Below are experts of layer 4 (counted from 0) of a mixture-of-experts language model. Rows are named router (the router's row for the expert), gate (a neuron's input weights, with its number), up (a neuron's input weights, with its number) and show model dimensions 128-191. Each number is 200 + 40 x the weight over its row's rms, rounded and kept within 0 to 999.
After each expert's rows: a language model's description of what the expert responds to; "comes after" lists some tokens at least twice as common just before its tokens as in all text. This comes from a sample of Wikipedia text that the model never trained on. Tokens count by the router's weight.

# expert 1
router,232,210,187,215,258,194,200,212,268,192,175,203,198,228,214,146,158,196,149,221,156,211,189,159,210,211,146,231,172,263,234,216,204,207,214,217,228,115,238,175,204,229,192,181,219,252,187,307,189,169,210,211,149,259,215,178,265,159,285,241,246,178,202,194
gate0,219,278,188,261,230,272,213,188,251,204,134,188,278,232,243,204,211,162,246,215,209,139,180,159,141,153,280,167,167,234,224,170,179,192,269,206,200,207,247,244,113,206,193,171,214,207,192,158,133,205,290,227,237,177,185,230,217,206,151,225,179,209,206,175
up0,310,189,212,274,229,243,256,217,270,160,195,226,255,244,221,202,156,184,155,160,210,122,236,202,114,205,226,194,213,242,301,251,194,211,221,193,188,204,207,248,172,226,168,151,155,268,214,206,221,142,196,266,192,210,195,230,191,182,244,243,194,196,193,208
Line-start list markers. Bullet dashes, table pipes and indents at the start of a line in infobox lists and tables, such as - Genre, | 2015–16.
comes after: "\n", "\n ", "\n\n", "  ", " MF", " DF"

# expert 36
router,161,246,179,243,222,236,188,188,263,267,214,205,253,229,203,157,232,225,127,227,144,301,86,136,242,215,152,208,205,205,292,162,228,166,215,208,163,182,225,138,229,180,178,140,175,265,122,218,274,199,214,192,191,222,130,198,252,185,205,227,258,226,186,213
gate0,188,249,236,192,178,207,317,257,196,223,295,201,161,219,282,170,222,120,206,219,175,192,198,236,154,168,230,98,190,157,158,137,157,166,223,215,214,202,240,204,240,230,265,152,214,201,195,230,179,222,193,218,226,217,260,252,176,198,217,141,177,162,199,233
up0,185,190,251,239,163,188,177,171,236,189,100,149,241,198,209,242,185,202,126,155,208,244,116,145,214,107,159,114,213,173,166,138,213,219,173,263,172,192,200,197,214,129,278,183,169,257,184,252,273,249,154,219,278,154,185,204,187,200,180,173,171,152,257,221
Years and dates. Four-digit years and year endings in dates, ranges and tables, such as 2019, 19(73), 2007–2009, plus match scores.
comes after: "–", ",", "19", " in", " 18", " ("

# expert 9
router,146,213,185,242,184,236,220,225,235,203,170,232,200,184,188,108,216,187,190,277,157,202,224,155,233,220,166,217,208,256,232,142,273,174,220,191,178,142,170,162,245,193,231,193,153,232,165,214,214,177,280,208,141,215,148,302,262,186,215,279,102,166,195,231
gate0,168,203,230,187,189,221,221,161,142,290,178,214,283,173,154,246,185,199,207,227,162,219,173,252,166,204,148,252,199,254,245,178,188,237,208,157,196,177,164,143,134,181,218,196,192,250,134,269,117,156,201,176,212,184,236,162,195,209,188,154,199,255,194,158
up0,221,170,225,175,198,203,210,213,211,132,168,200,253,143,201,153,275,152,285,220,219,117,208,183,207,198,131,260,199,263,184,130,228,263,159,264,170,199,285,216,249,183,191,253,227,168,174,182,249,191,170,170,155,209,234,248,131,243,201,184,193,207,198,173
Table cell separators. Pipe characters dividing cells in wiki tables, especially the closing pipe after a score, name or figure at a row's end.
comes after: "  ", " 0", ")", "%", " 1", " —"

# expert 53
router,152,200,170,132,220,170,200,231,219,243,177,221,191,209,163,160,179,184,158,241,215,254,173,165,208,230,181,231,161,217,229,174,276,198,156,278,148,162,218,180,184,150,123,158,201,212,157,215,218,183,198,168,132,224,142,194,199,181,197,263,167,218,169,243
gate0,185,252,219,221,253,188,248,122,246,222,170,194,227,236,273,173,206,202,205,217,221,138,163,225,215,188,175,169,251,209,161,249,177,167,248,158,160,246,205,154,206,181,242,181,259,253,179,223,263,240,231,277,226,237,189,162,233,210,202,206,139,146,124,208
up0,179,175,205,149,134,224,213,140,160,152,230,176,137,253,171,251,182,176,165,167,103,196,178,194,182,165,179,163,204,287,275,168,210,204,214,219,246,201,189,234,203,166,215,133,228,209,199,196,226,203,148,209,220,178,300,173,248,205,159,166,193,145,267,197
Initial capital letters. Single capital letters opening a name, initial or abbreviation, often after a bracket, quote or line start, e.g. J2, W-ortis, QF.
comes after: " (", "\n\n", " \"", "-", " |", ":"

# expert 49
router,99,237,58,233,242,240,147,196,203,223,185,239,274,241,212,188,160,231,184,194,192,171,195,160,240,231,183,289,176,197,272,180,257,268,219,265,132,150,238,212,247,179,167,198,143,225,218,248,218,180,164,209,126,246,191,249,234,195,262,296,184,225,200,196
gate0,193,253,117,199,208,164,193,188,153,178,187,199,196,167,181,150,240,185,228,234,231,211,166,271,178,248,216,236,166,237,263,188,266,213,178,253,166,207,210,244,165,191,70,189,235,215,152,261,210,183,231,161,181,217,199,170,99,217,191,215,213,189,160,224
up0,176,112,230,181,125,188,207,275,228,256,208,218,103,266,121,189,152,195,165,181,219,168,202,255,124,117,178,136,182,169,103,229,261,167,206,198,222,195,205,189,269,196,163,143,243,243,231,167,208,204,185,194,157,160,184,202,203,177,146,226,182,234,254,240
Main verbs after auxiliaries. Content verbs and participles after was, to, he or it, such as made, released, operate, occupied, forced.
comes after: " to", " was", " and", " he", " is", " were"

# expert 45
router,233,185,182,185,163,243,221,222,235,207,164,209,277,245,203,139,147,174,171,233,172,221,167,110,250,215,129,237,137,231,231,148,315,214,187,226,206,163,220,149,170,170,95,206,198,257,196,224,247,241,252,174,173,214,212,159,237,154,286,192,210,137,140,219
gate0,214,157,236,210,187,244,224,136,249,174,258,238,248,200,209,205,223,202,131,301,211,209,195,167,201,190,137,257,230,225,227,236,212,203,195,197,168,149,200,234,168,176,189,200,158,259,248,163,190,223,144,218,199,199,242,155,188,188,246,240,197,221,200,137
up0,200,258,254,195,242,139,192,182,193,233,234,294,215,220,241,242,206,242,303,166,190,215,212,195,255,289,212,123,132,236,193,196,210,160,224,210,240,228,177,154,200,199,184,236,214,113,161,182,257,201,259,156,211,240,183,296,143,236,167,167,175,199,124,270
Paragraph breaks, sentence ends. Double line breaks after a sentence ending before a section heading, sentence-final periods, and isolated pieces starting lines.
comes after: ".", "\n\n", "\"", " Website", " Born", "_"

# expert 14
router,201,210,126,178,217,249,176,242,278,262,185,209,246,239,147,147,191,210,140,243,161,247,151,233,258,251,146,252,166,242,265,151,236,214,186,255,206,168,235,159,247,117,130,132,188,244,172,248,251,202,180,185,148,251,180,234,261,173,212,217,167,232,151,233
gate0,238,271,260,214,208,240,182,198,140,176,248,214,174,207,170,210,187,252,128,218,216,222,241,207,251,165,185,173,276,195,142,252,197,158,139,202,171,224,183,138,240,168,205,184,186,156,163,129,221,219,231,199,177,195,193,192,215,207,186,157,216,202,149,256
up0,223,208,237,161,228,190,178,171,193,198,250,231,203,194,220,127,212,95,223,183,236,268,200,192,267,181,268,179,242,248,166,231,195,166,231,114,170,211,223,240,233,283,249,217,236,190,217,177,212,182,193,184,172,161,158,237,210,163,225,197,212,241,266,153
War, co-, table dashes. Words like war, co-, conflict and ship, the dashes in table separator rows, and line breaks in infobox lists: "co-founder", "war strategist".
comes after: " |", "-", "|", " World", " Civil", " Air"

# expert 63
router,234,226,134,132,225,215,200,236,257,228,206,201,173,225,169,168,219,163,128,232,211,216,232,162,195,249,162,241,165,229,210,156,223,165,263,223,222,100,161,193,213,157,177,122,193,224,189,267,277,218,200,204,168,208,153,187,222,176,187,290,174,199,147,175
gate0,274,111,169,231,155,188,187,255,244,202,223,252,160,198,241,185,150,182,166,275,207,232,162,178,142,252,252,159,212,178,193,187,226,227,221,205,197,175,237,255,215,279,164,192,137,172,142,197,282,142,238,217,170,234,171,143,201,181,137,246,184,252,226,159
up0,231,262,217,181,214,170,191,156,164,252,186,150,142,246,234,173,198,225,245,151,216,203,199,120,295,173,243,248,245,226,186,167,177,208,216,254,150,189,156,185,200,164,212,260,216,233,204,161,172,178,223,148,204,267,193,246,247,151,199,283,179,124,120,157
Month names. Month names in dates after on, in or until, such as March 2012 or early November, plus occasional capitalized name fragments.
comes after: " on", " in", " the", " of", ":", "In"

# expert 12
router,216,210,164,136,212,238,146,258,256,299,160,225,209,222,208,165,209,248,120,219,189,254,157,132,253,255,163,218,210,247,276,177,199,160,249,261,205,214,212,187,252,143,176,136,164,198,108,239,230,127,233,152,203,257,164,176,223,191,268,215,180,147,210,237
gate0,194,186,193,205,125,208,263,196,277,129,231,157,255,237,253,213,142,171,191,173,263,196,218,169,189,192,216,232,192,231,172,111,196,184,191,171,203,138,203,204,326,211,222,190,252,166,170,245,218,197,116,227,175,205,239,203,205,173,184,157,190,176,193,209
up0,219,202,228,205,196,205,192,231,234,242,158,220,164,271,198,203,210,228,183,192,264,267,171,236,202,247,275,208,193,247,212,136,179,256,192,124,160,278,245,198,215,198,298,247,243,176,159,182,180,109,169,224,163,119,226,104,258,99,147,144,205,277,192,200
Digits and mid-word pieces. Single digits in numbers, decimals and table stats, plus mid-word syllables like ma, mi in names (Tolmachev, Selma).
comes after: ".", "-", "–", "/", "{", " +"

# expert 4
router,208,206,210,194,196,247,206,179,219,241,215,186,233,199,184,193,235,243,190,209,187,221,156,186,268,265,131,262,220,225,232,187,260,245,259,290,198,170,225,123,242,223,173,163,156,234,194,218,259,156,214,195,190,277,160,200,247,176,207,245,229,181,90,235
gate0,184,188,170,157,231,142,184,246,203,178,177,199,271,248,187,136,205,171,223,204,236,284,280,151,259,198,173,265,206,188,211,260,178,171,186,165,246,202,129,195,137,154,156,267,192,259,207,195,220,238,171,231,180,189,145,238,214,186,240,134,214,223,243,205
up0,209,177,219,133,227,203,328,152,183,190,128,156,233,355,249,128,130,221,190,157,200,211,221,175,173,147,182,208,122,206,237,202,184,138,184,114,289,231,159,229,228,190,239,215,204,212,246,152,184,186,213,227,273,168,182,185,177,185,174,140,191,293,171,181
Institutional head nouns. Nouns after the, a or his naming teams, careers, schools, films, albums and organizations, such as career, team, Foundation, College.
comes after: " the", " a", " his", " The", " first", "The"

# expert 29
router,245,221,105,149,244,209,159,284,210,252,214,236,278,224,128,197,158,200,153,194,221,266,168,202,204,211,200,232,186,209,223,181,231,186,240,319,170,104,242,137,188,165,175,223,79,245,162,222,212,208,214,173,180,200,140,203,256,173,221,296,242,241,232,225
gate0,165,177,154,221,228,154,229,190,196,200,259,242,211,180,177,293,187,210,153,172,182,209,226,176,211,258,157,239,204,207,171,211,179,210,148,133,122,177,184,147,226,123,210,223,150,149,151,190,230,144,177,219,168,207,218,314,252,257,256,179,132,191,178,237
up0,185,209,229,231,224,285,233,219,268,173,177,112,221,217,220,216,177,204,148,137,189,234,222,223,165,260,281,305,213,266,215,201,206,133,189,196,248,220,234,197,214,262,175,151,202,271,209,247,200,212,240,215,282,174,196,186,237,180,198,259,237,87,121,210
Table cell separators. Column separators in tables and lists, mostly pipes and semicolons between headers or numbers, e.g. Athlete | Date, plus some or.
comes after: "  ", "-", "\n", " 1", " 0", " 2"

# expert 42
router,207,225,129,195,196,248,175,219,272,248,185,209,254,230,171,163,185,236,183,228,182,224,148,146,260,216,138,211,158,248,229,133,215,193,212,249,179,195,222,162,206,163,139,151,149,220,169,235,242,188,185,172,161,208,173,205,283,186,280,259,129,261,175,260
gate0,182,240,222,213,183,160,206,161,179,218,168,206,170,189,246,196,185,202,188,227,232,168,173,237,232,185,191,141,177,155,235,181,178,214,190,245,196,198,288,172,208,220,189,256,219,279,234,178,200,176,253,197,158,196,247,107,264,144,241,76,149,124,267,220
up0,143,197,218,224,293,245,182,224,130,307,220,168,215,212,175,123,184,135,210,260,144,223,210,224,230,259,171,182,208,177,230,287,228,162,144,194,230,199,230,234,252,192,168,198,179,251,248,193,126,248,262,236,288,194,244,198,220,152,225,158,182,211,178,134
Part and type nouns. General nouns after an article like part, type, number, name, version, plus hyphens, No. and word pieces after initial A.
comes after: " the", "|", " a", "-", " A", " The"

# expert 26
router,243,198,181,140,176,229,182,239,219,223,167,173,225,276,161,134,130,196,152,222,156,258,221,179,206,208,160,255,227,202,198,141,206,179,239,238,190,208,192,130,210,136,171,91,168,215,166,226,198,147,176,149,202,230,198,238,226,148,242,202,140,167,200,205
gate0,154,184,246,240,267,165,237,227,166,263,178,167,118,225,188,195,258,221,198,194,242,158,183,190,214,142,168,195,244,187,225,167,168,202,288,160,198,227,190,220,117,260,219,200,238,231,176,201,223,94,200,166,187,231,230,136,224,205,184,118,252,148,190,180
up0,239,197,222,257,197,203,279,232,253,230,250,182,198,95,203,169,205,233,227,156,308,140,166,164,204,150,213,216,216,169,194,167,175,185,238,176,153,166,132,185,202,200,241,298,227,275,168,259,217,187,229,224,203,238,221,209,200,210,205,223,303,173,181,147
Decimal points, digits. Decimal points, thousands commas and digit pieces inside numbers in data tables, plus hyphens in scores and chemical names: "3.6 km", "1,300", "3-2".
comes after: ".", ",", " 0", " U", " 3", " 1"

# expert 50
router,148,251,187,226,234,251,212,251,279,270,213,219,207,224,157,160,217,262,135,241,188,242,185,176,232,233,113,229,208,232,198,111,241,213,279,278,151,174,233,143,229,133,177,123,144,259,197,224,250,196,212,135,160,252,168,241,298,177,265,229,262,244,180,203
gate0,163,309,244,159,169,196,282,268,215,180,267,201,115,139,199,242,258,183,201,171,285,160,250,223,166,229,186,172,188,171,149,184,233,242,252,288,114,235,164,226,179,162,238,197,189,157,183,241,244,179,202,249,253,177,120,207,253,184,156,252,183,259,201,202
up0,155,238,199,199,218,226,270,230,174,204,158,144,222,100,253,155,249,242,133,167,196,222,177,190,226,202,238,251,194,191,114,116,184,308,244,187,210,190,221,222,196,242,239,166,151,211,200,283,178,198,226,201,226,206,167,237,277,253,147,224,181,134,223,159
Heading equals signs. Equals signs closing or opening wiki section headings like "=== Periodontitis ===", plus = bonds in SMILES chemical strings.
comes after: "=", " =", " also", "History", " career", " life"

# expert 43
router,201,220,216,189,282,171,186,259,244,283,222,236,210,260,199,195,186,208,182,227,188,254,129,185,258,186,110,190,109,293,232,182,219,225,271,225,217,143,166,171,186,147,192,152,170,197,178,195,302,247,208,107,200,248,196,242,264,143,196,211,202,171,127,261
gate0,283,178,164,156,139,261,192,255,209,228,188,271,257,238,258,191,255,192,218,255,197,156,215,209,186,165,196,186,231,157,218,242,202,182,150,170,178,241,143,195,182,143,151,180,209,194,202,274,218,128,216,285,126,167,159,183,244,202,184,192,205,213,154,231
up0,213,270,252,204,222,105,236,172,217,151,227,254,231,192,221,175,275,171,202,191,172,205,191,185,215,159,167,135,142,167,243,152,225,175,195,250,151,245,230,251,260,191,239,189,248,229,240,165,121,184,169,225,117,145,188,183,222,258,146,233,233,188,213,222
Articles and nationality adjectives. The article the/The and capitalized adjectives like National, American, British, Northern starting noun phrases after of, in or to.
comes after: " of", " in", " to", ".", " at", " on"

# expert 51
router,218,313,174,170,178,203,175,295,283,233,187,217,258,223,142,183,208,216,194,264,202,180,112,158,258,191,177,247,189,214,256,159,185,172,197,262,186,206,199,143,205,136,125,160,174,261,192,276,259,117,218,207,205,217,164,239,269,158,238,251,216,197,227,227
gate0,154,209,274,170,198,191,248,272,214,141,149,178,169,205,212,168,249,215,204,116,172,207,183,214,210,190,207,221,148,244,197,168,176,239,201,97,213,171,225,222,181,177,191,184,166,259,132,160,255,261,288,334,190,203,171,220,227,161,185,253,223,189,232,237
up0,142,242,298,185,172,171,218,180,205,181,201,219,104,279,235,175,252,180,184,240,191,251,175,212,238,185,229,166,224,249,194,191,165,291,225,186,195,134,225,224,240,203,228,192,191,196,190,186,166,111,234,270,144,219,179,199,258,151,211,197,244,175,244,123
Agent nouns, role words. Word endings like -et, -er, -ter, -ier and role words in tables or lists, such as Bullet, Sheet, Pitcher, author, Champion.
comes after: " |", "|", "ches", " bronze", " Space", " gold"

# expert 19
router,175,232,182,226,224,240,194,251,240,237,187,227,258,213,145,121,194,254,154,241,223,214,172,208,206,228,138,272,176,271,247,199,231,262,160,208,136,164,228,99,229,152,151,232,177,242,155,237,228,217,174,205,104,202,100,217,185,114,237,218,201,257,186,212
gate0,158,276,194,292,209,198,210,163,264,259,207,190,212,213,195,185,178,201,180,150,159,187,217,271,192,233,237,207,192,160,313,240,157,311,147,187,202,259,218,143,80,224,181,146,142,188,180,266,258,204,207,199,195,157,102,185,134,213,235,156,245,210,279,208
up0,216,179,139,165,224,183,186,176,246,202,251,278,185,218,249,229,245,172,251,224,235,182,172,148,204,160,206,236,180,221,132,227,192,233,232,133,191,121,116,166,252,216,274,286,250,143,160,113,172,178,243,216,224,239,248,146,247,236,203,226,177,159,186,113
Line breaks. Line-break tokens ending headings, list items and table rows, such as the break after ====Group stage==== or a closing pipe.
comes after: " |", "=", ".", ")", "|", "\""

# expert 22
router,124,211,181,207,239,166,141,242,208,244,219,221,189,247,205,151,147,229,232,255,230,248,148,233,187,225,162,265,144,243,261,156,105,226,248,283,147,168,183,117,194,212,110,170,198,244,188,240,254,121,195,121,150,231,141,256,256,220,207,214,179,223,243,198
gate0,151,217,220,229,213,153,185,141,207,181,225,122,75,240,140,233,198,199,261,207,318,168,216,186,153,183,191,246,239,168,187,161,203,231,174,274,201,218,212,203,161,145,204,203,228,147,177,274,245,227,210,232,179,172,204,203,135,181,215,148,164,93,160,159
up0,197,279,188,245,193,170,156,176,261,184,107,185,248,202,214,282,169,164,205,287,184,197,215,244,230,184,223,183,254,196,164,259,220,135,216,133,230,222,197,187,234,255,213,152,158,188,195,179,199,185,164,201,193,233,206,255,210,202,177,199,201,208,221,184
Infobox and heading markup. Infobox field labels and section markup such as Location, Coordinates, Genus, Personal information, plus heading = signs and paragraph breaks.
comes after: "\n\n", "-", "=", " =", ")", " •"

# expert 27
router,187,170,189,160,213,229,158,254,219,265,137,183,232,190,128,202,210,268,146,252,176,223,190,204,225,198,148,248,137,228,327,187,246,246,208,222,203,141,238,155,262,171,151,157,190,202,186,242,226,228,202,122,149,239,143,202,200,128,241,243,167,261,196,193
gate0,138,191,243,249,212,277,163,174,230,239,194,173,151,187,280,242,164,165,171,182,153,212,162,284,218,117,231,177,238,223,269,151,141,140,205,163,212,241,208,212,169,222,273,225,229,219,204,162,219,191,190,163,222,125,157,231,252,228,169,169,219,246,201,193
up0,231,203,168,122,253,128,241,197,214,196,218,239,223,98,179,204,168,257,190,145,174,204,174,203,151,302,135,207,231,160,231,208,156,222,149,200,144,192,130,262,242,203,200,118,198,163,172,212,181,149,194,209,180,221,255,186,153,156,195,237,136,208,237,167
Numbers in tables. Standalone numbers, mostly small integers and year halves, in table cells, scores, squad lists and dates, like 1, 22, 18.
comes after: " |", "|", " (", ";", ":", "–"

# expert 24
router,190,175,196,182,181,171,218,283,213,261,142,257,229,222,198,133,187,271,184,270,189,214,188,179,266,234,196,206,178,252,253,181,221,206,229,248,149,187,217,166,185,178,114,135,59,210,178,207,234,238,194,133,157,243,173,182,186,166,230,261,201,223,185,258
gate0,188,83,219,192,240,140,177,226,238,158,280,248,200,238,256,234,152,310,151,148,200,175,269,167,267,254,176,173,213,268,227,233,202,272,258,173,227,234,235,234,247,236,165,175,180,173,218,171,182,186,194,215,169,190,253,145,199,217,255,206,171,212,220,272
up0,190,141,272,200,179,249,220,155,159,228,189,262,201,221,174,232,207,236,237,176,117,164,165,183,214,208,167,232,179,182,230,185,189,236,240,198,248,184,222,237,190,253,135,237,173,198,196,197,203,263,222,227,213,230,192,210,249,198,122,213,213,235,239,250
Abbreviations and table codes. Capital-letter pieces of acronyms and codes in tables and lists, such as GA, MF, SCO, US, ACPA, plus empty cells.
comes after: " |", "|", "N", " M", " T", " D"

# expert 28
router,192,134,189,210,174,204,185,181,233,212,207,205,284,238,167,157,191,184,193,226,187,223,266,186,181,229,168,228,166,262,227,200,284,243,246,219,184,134,232,151,266,139,156,177,133,214,164,253,266,228,186,243,182,213,124,209,261,174,216,242,180,145,199,202
gate0,217,193,244,222,162,148,184,187,215,201,206,232,174,250,242,207,185,224,219,217,93,225,247,179,219,226,278,187,256,202,227,197,207,226,128,168,228,243,207,170,237,182,212,177,238,242,210,177,166,170,186,238,261,225,181,281,242,263,195,154,215,150,246,187
up0,178,210,181,229,196,217,258,182,151,223,115,233,225,253,165,221,202,182,179,185,294,185,161,173,188,191,242,204,195,193,239,200,200,154,238,248,204,174,158,225,185,211,229,217,270,296,130,181,240,198,217,249,227,195,156,210,150,209,156,242,207,233,189,169
Conjunctions and reporting words. Function words that start clauses, such as as, that, which, it, when, who, plus reporting verbs like says and sees in narration.
comes after: ",", ".", " known", " such", " that", " stated"

# expert 34
router,159,231,138,180,211,196,182,280,277,250,199,222,247,240,167,149,187,199,143,267,186,267,174,193,236,241,142,220,162,232,235,149,269,212,224,234,212,186,230,175,232,143,136,173,174,284,147,259,242,189,163,162,133,242,173,267,234,160,283,265,191,202,174,235
gate0,180,278,254,229,241,175,160,255,194,145,182,178,249,198,187,231,215,170,228,215,181,196,234,244,217,209,237,211,130,177,228,201,170,190,202,213,268,187,180,214,273,223,197,163,204,222,279,236,241,267,218,170,149,162,197,179,203,200,182,201,246,225,206,249
up0,169,155,109,179,202,275,197,208,229,226,229,181,181,221,218,181,163,159,195,183,247,269,118,204,200,174,211,176,255,202,179,214,125,236,182,175,220,189,177,179,250,311,186,213,123,190,281,183,234,165,240,233,231,159,126,255,196,154,293,244,257,209,232,192
Table numbers and royal words. Digits such as 0 in table cells and stats, He or She at sentence start, and words like annual, Shah, Prince, royal.
comes after: " |", ".", ";", " University", " January", " Ag"

# expert 41
router,214,242,222,209,235,252,199,210,250,230,228,194,182,264,176,193,171,203,203,237,164,296,185,183,281,219,138,222,178,207,251,188,258,238,193,203,96,105,185,155,157,188,217,227,155,219,135,271,241,196,213,178,179,226,219,276,227,163,267,190,170,167,160,223
gate0,323,201,105,204,189,241,283,198,215,235,207,196,266,192,170,191,197,128,155,226,251,185,149,165,293,153,211,168,246,139,167,185,139,215,244,255,158,206,182,210,251,238,220,179,113,208,187,250,150,184,179,216,186,218,213,220,194,226,191,212,184,221,148,223
up0,196,203,223,273,147,198,155,240,156,184,213,137,227,292,218,187,198,239,177,209,171,221,234,254,212,114,209,185,300,198,134,175,159,203,199,223,200,223,247,186,182,178,198,225,226,226,211,226,188,188,202,178,229,233,231,194,241,205,190,191,260,152,170,172
Of and quantifiers. The word of after a noun, and quantifiers or determiners such as other, more, most, some, both, many, several.
comes after: " a", " the", " one", " and", "s", " List"

# expert 7
router,215,170,152,192,177,220,187,275,199,234,182,200,198,222,176,168,197,249,178,228,165,248,145,201,221,211,174,219,182,207,199,127,268,236,213,203,184,202,159,164,236,193,118,175,168,203,171,212,208,232,233,178,176,325,207,213,261,165,182,187,246,233,162,263
gate0,172,208,140,143,185,202,187,208,175,163,227,218,142,174,217,160,194,260,142,213,221,268,222,208,167,195,160,153,168,201,174,243,221,267,158,205,157,202,195,173,201,254,183,172,175,271,235,197,246,207,230,221,157,163,205,212,237,143,192,230,214,221,210,196
up0,184,115,180,185,210,174,213,181,248,168,197,248,277,190,171,140,255,194,176,166,93,162,182,237,140,119,251,198,227,198,156,178,127,248,180,193,214,202,177,233,219,200,103,212,256,265,183,260,233,229,131,242,221,173,266,209,165,250,215,222,216,191,158,185
Country and place names. Country names and their final pieces, often after United, New or the, such as States, Zealand, Moroc-co, France.
comes after: " United", " the", ",", " New", " in", " South"

# expert 5
router,249,198,225,216,251,198,157,184,233,238,216,241,240,228,165,188,171,180,196,206,173,226,140,188,268,210,147,245,203,187,318,185,181,201,267,223,189,162,227,174,252,197,183,159,167,230,130,232,223,155,177,218,208,267,194,207,192,102,196,201,257,186,210,247
gate0,205,213,238,181,258,111,212,274,220,298,221,205,171,309,169,160,111,147,118,172,228,220,207,177,168,237,110,277,235,193,189,232,260,140,231,154,225,146,221,211,177,177,119,195,203,191,190,163,220,193,206,170,199,218,250,285,190,254,169,241,233,157,217,205
up0,155,97,188,200,240,263,228,146,197,139,190,187,199,156,206,205,199,211,171,225,127,126,224,224,178,262,276,197,145,190,168,196,220,215,161,116,268,193,154,89,204,262,205,246,215,201,263,238,181,186,165,198,233,66,177,185,230,247,235,154,213,219,255,252
Conjunctions and linking prepositions. Mid-sentence connectives linking phrases, mostly and, for, with, by, including, against, e.g. played for the club, developed by.
comes after: ",", "s", "ed", " due", "d", " well"

# expert 30
router,221,194,199,140,232,196,126,288,241,212,241,190,264,270,170,202,174,240,201,207,215,241,215,183,202,231,195,207,164,199,234,203,214,178,200,245,237,123,173,202,289,212,198,213,102,250,188,211,215,183,219,214,99,204,190,286,228,218,211,277,141,158,195,277
gate0,278,264,264,197,153,289,207,140,123,256,225,204,142,183,159,225,208,234,215,223,240,219,179,165,264,226,209,248,220,209,129,229,172,157,180,279,242,160,117,144,159,204,177,217,182,221,193,189,223,131,187,217,301,212,234,164,180,237,169,186,237,185,189,224
up0,158,127,172,204,187,246,177,126,153,179,251,167,194,205,231,149,219,193,186,174,271,247,218,193,135,163,230,180,280,160,269,194,182,198,296,209,160,233,200,171,153,189,242,191,222,221,206,286,108,243,218,196,182,189,194,277,167,203,228,184,141,184,161,171
Predicate verbs and adverbs. Auxiliaries and pronouns inside clauses (is, are, were, be, not, he, they) and frequency adverbs like sometimes, instead, initially.
comes after: ",", " which", " it", " that", " It", " was"

# expert 60
router,211,276,154,232,179,220,200,216,238,192,157,234,252,171,205,186,195,167,193,296,226,174,231,183,205,237,101,246,168,219,191,143,190,216,187,211,163,109,230,186,211,163,207,182,181,262,214,214,248,200,178,198,182,205,176,242,207,153,244,288,226,213,269,236
gate0,208,237,153,148,235,225,193,222,297,203,242,167,218,152,220,270,211,231,119,183,199,214,256,262,259,194,195,300,134,152,186,142,213,140,178,227,205,185,161,226,141,223,195,157,199,208,240,192,150,273,228,217,207,226,201,192,219,178,189,228,134,203,201,198
up0,221,98,184,142,191,229,85,173,179,182,263,248,157,236,251,203,117,268,154,145,197,203,124,150,143,196,197,169,179,181,210,231,92,241,259,221,185,254,202,176,225,164,254,201,231,206,212,143,187,268,170,173,236,206,221,246,194,222,214,234,232,249,197,179
Prepositions of place/time. Prepositions and particles starting phrases: on, at, in, during, after, under, up, along with, often sentence-initial In.
comes after: ".", "\n\n", "ed", " based", " more", " released"

# expert 54
router,237,221,211,256,202,219,184,247,249,229,221,242,227,239,156,196,123,252,207,219,189,277,226,227,203,211,144,231,42,277,226,193,267,167,186,249,206,149,201,175,216,186,198,237,129,254,214,234,224,137,246,166,221,203,190,245,236,124,229,235,163,168,178,211
gate0,210,194,166,219,266,197,222,153,248,161,205,146,158,231,178,115,154,223,210,163,196,232,191,167,180,183,190,235,241,264,149,216,194,174,270,165,194,231,231,130,161,126,157,157,295,214,207,197,212,266,190,128,245,169,141,121,246,132,291,177,215,247,247,219
up0,193,231,244,197,175,181,182,205,157,152,233,159,117,244,218,139,216,276,240,199,182,145,207,133,228,180,176,240,159,227,192,284,204,208,180,183,184,216,219,108,215,156,182,165,197,232,224,200,234,168,132,199,198,254,209,97,246,195,239,188,196,240,221,195
Determiners and ordinals. Articles, possessives and ordinals after a preposition or verb: the, a, his, their, first, second, same, last.
comes after: " of", " in", " for", " with", " to", "'"

# expert 6
router,157,222,202,162,211,162,138,172,206,262,173,203,220,195,184,178,120,220,162,226,110,194,196,108,204,222,209,233,188,267,209,189,169,234,229,247,201,156,229,124,215,154,193,180,168,248,180,214,245,198,207,198,135,186,182,287,228,193,240,232,226,169,155,171
gate0,236,289,160,214,204,206,230,250,221,242,252,255,196,110,213,225,97,255,167,173,178,180,250,212,213,222,187,189,172,159,243,217,210,167,258,164,227,172,142,154,168,131,175,245,126,162,221,169,172,206,205,221,194,192,162,180,241,195,172,197,183,236,144,240
up0,230,245,149,252,132,163,230,235,240,178,251,269,170,161,192,194,199,216,206,200,239,219,204,183,273,180,223,167,174,148,328,223,185,196,208,241,272,276,164,303,198,134,223,258,148,118,278,196,228,206,226,281,120,188,209,267,124,115,238,173,172,207,193,204
Biography role verbs. Copulas and role verbs in biographies introducing a position or description: was, became, served as, appointed, is best known.
comes after: " is", " was", " as", " he", ",", " He"